Experts of a small language model.
Training: a variant of Adam for the experts, 8936 steps.
Below are experts of layer 9 (counted from 0) of a mixture-of-experts language model. Rows are named gate (a neuron's input weights, with its number), up (a neuron's input weights, with its number) and show model dimensions 0-255. Each number is 128 + 32 x the weight over its row's rms, rounded and kept within 0 to 255. Numbers have three digits each.
Before each expert's rows: "comes after" lists some tokens at least twice as common just before its tokens as in all text. This comes from a sample of Wikipedia text that the model never trained on. Tokens count by the router's weight.

# expert 32
comes after: " ", " (", " House", " School", " University", " New"
gate0:132151129123085109191111107081166091116098124150139129151102139138110169073118137132143091161130222114160113157127137128130118111131194144106109196052163088090106045138141064105163168132133198136125079148123139054169125153099124143106115103164110146100133105102115162066144136139136159099135175105078137143128108119089147122118170168137120136133057154116083134187165146126128133133163146162177077100097102113108106145113108099175100120119119169202108124075097189113129112116111067163097116123130178163115155131147151162068128128157130177110194132095182133137092111141118109137121120132108118092105117133164153150091083112138058076118081070162146136154135082121148123187117124180034091143174121102124139090093116118156219070122181137137096143126079094178117129097131159
up0:197163159131109098114087124127158095107099213125200180073139091108163137207138113156042168116110094152119098145166113117136138178112160083130144123092109096160159153146144123144134060118115109143128130150129105147186093130160086140094119146112116131117155061095146123101117126099166121198174116124126157080136132148121132128184137150120138115152157168073125073105113133145100154014132130065125154160150124119104120130150160116078095069161137094167100058127138096142085156073141130140179110131094117143112191114039135106153173153166089145161098130134103110110137129095166153195154114159152139148123082092107177143135116142180143179171111087157163123117131134176157097084136185143164124151127117130077109122075135146114165112110112151109105114178110124122116168165154028

# expert 60
comes after: " ", " |", "1", "2", "3", "4"
gate0:199094171115093085118105139139136126118127222101152127164079125113119117127138160137065124145114137101090116110105062078133157130172096110135128177106169150087087176110112111096113124103124136136102151164080125178196066112149161142089120157116082125113140177142188134149126127142174116077124058176125164115195145128150135122104142112156183157120103096125099155180143105165132132110112087132101173166109094104192101064107137133137149167175101103125108159100163165133113153075147108085137142126119157118162126041094149116111162129111158098129163154092109145144158128119125144140123126133159154176097131131129093157159115152081084102181190186208119111154166109210131147169084161086123103082176164206085112097087089106164159118138170134085165062162138086144114099168121099
up0:097122139117125161123184114105140156137089089182145149086106060134163121134133106131185102130167105148124168072142199149112146134110131100137108104166072083209173092118195144123149127113159123109121092134174089071132131150117123143159112095107138102129123096178031116073143131087050139169132204114145076137068116147101088163122107154105122121114102138144119102087114143085149094109135113159154106083163182156107155167137149100088137071109187101148062100167105082159145096128098131104113118138128136128124072181144104099144139105142104139088081064176129131108064098077146101110125119102151119149106135146147153096147170196128136147095077151060149155073146138089132114089188112173135083174103076125204078125157170175088133124114105091137089137110111137142114173156096123

# expert 13
comes after: "1", "–", "0", "3", ".", "2"
gate0:148166162101100146132168104140048090121219102100134179157122107059120108150167142038123135162122071124170161142138199130145159134135111130140098119182114066138090136124130188092127107199131094095155166121108084144162104145100123134147200203138101167129175098101067122091170116110125106137091129134145105143097160172135107069147102160169155159146137165121109205120170193098159126097143181139175086123156148141117152175126096120157073087089134082110112112167082104152044102135125085087140130133102189130161139124106102141082094142121121061110167123140137153107176127117144135143123092160124072136149113144124127095172119138076092128212091126131150143085097131118109076107162125125082127137099137116172108114136085185108174122116105074140151165166128154116084165122144137
up0:152161125194127135130082115089113169123094129112152130097083140085180152101121107093168140077136180129095173176150086103125139151141073136160115181122101183144096123127173132118095083108098165133171075080159134134088123100146114061092131140100138157103053121128140169140150101150146105178180123139105138128121133116142104167125088158108141112116053126158135101111089100114139139145162206122188069086130174112151169146113053144132132142142121082164184144091107144171139127136093155202108127120216122080180210148137154067137145112170112169057080131195083115143160082135116157143150182114127128170133111157166130130089130071126096133137131163098145124132146110154135152129155155128174175084115117169120107145163141131069150120122110127106108112123101050153179193084097076

# expert 63
comes after: " |", " ", "0", " one", "%", " of"
gate0:150108168118100040159074136135114113104138161153159124107133138134117169097105149115149057136171176159111115133187163087115123082132110104133078191100105145133150118093103116112146127102126120121124115146122213139138108106184135137128116129148170155106103142101127145157145126136178191120085096169095192172089124115138138132082117142169172102163132134140138134139185100185167173143087184112123179125116209128093146116097106122121100176148124141177173129030175205122130159079186097125163089143132147168083099177072132159122124150108135155158132154115127144098106136124109192166064145175127135151123176120103142103063070125119115109097136071116143124163162076188126128143124116113107128148089125179097184179107187142110201089087161079094137144109165121181125072135100139
up0:061141111150107170101140111138152143206117086139099119151118119159150109185145125108100179138136102099107115143090110162139128129135142174145173067106145117128145094170117131154136142137183169136189157126132079090106150124092113090116130127092109086137093142124125118114107102112073098130148191096108092134151124130106140108170168109092077135100111130105119112091101147077118081076142116144135062120149053113126085151179117108116196091098123128098084121158127074191149085166091139124087193112176099084154105083215136090171147110155070129115084109133143086126130097121163061083140083123119086109169116151135115143137144165124157118122156176134125122141119135037076152103142151119106127095159112021143098134095054147153054181198094153174078149175112142119140149179132129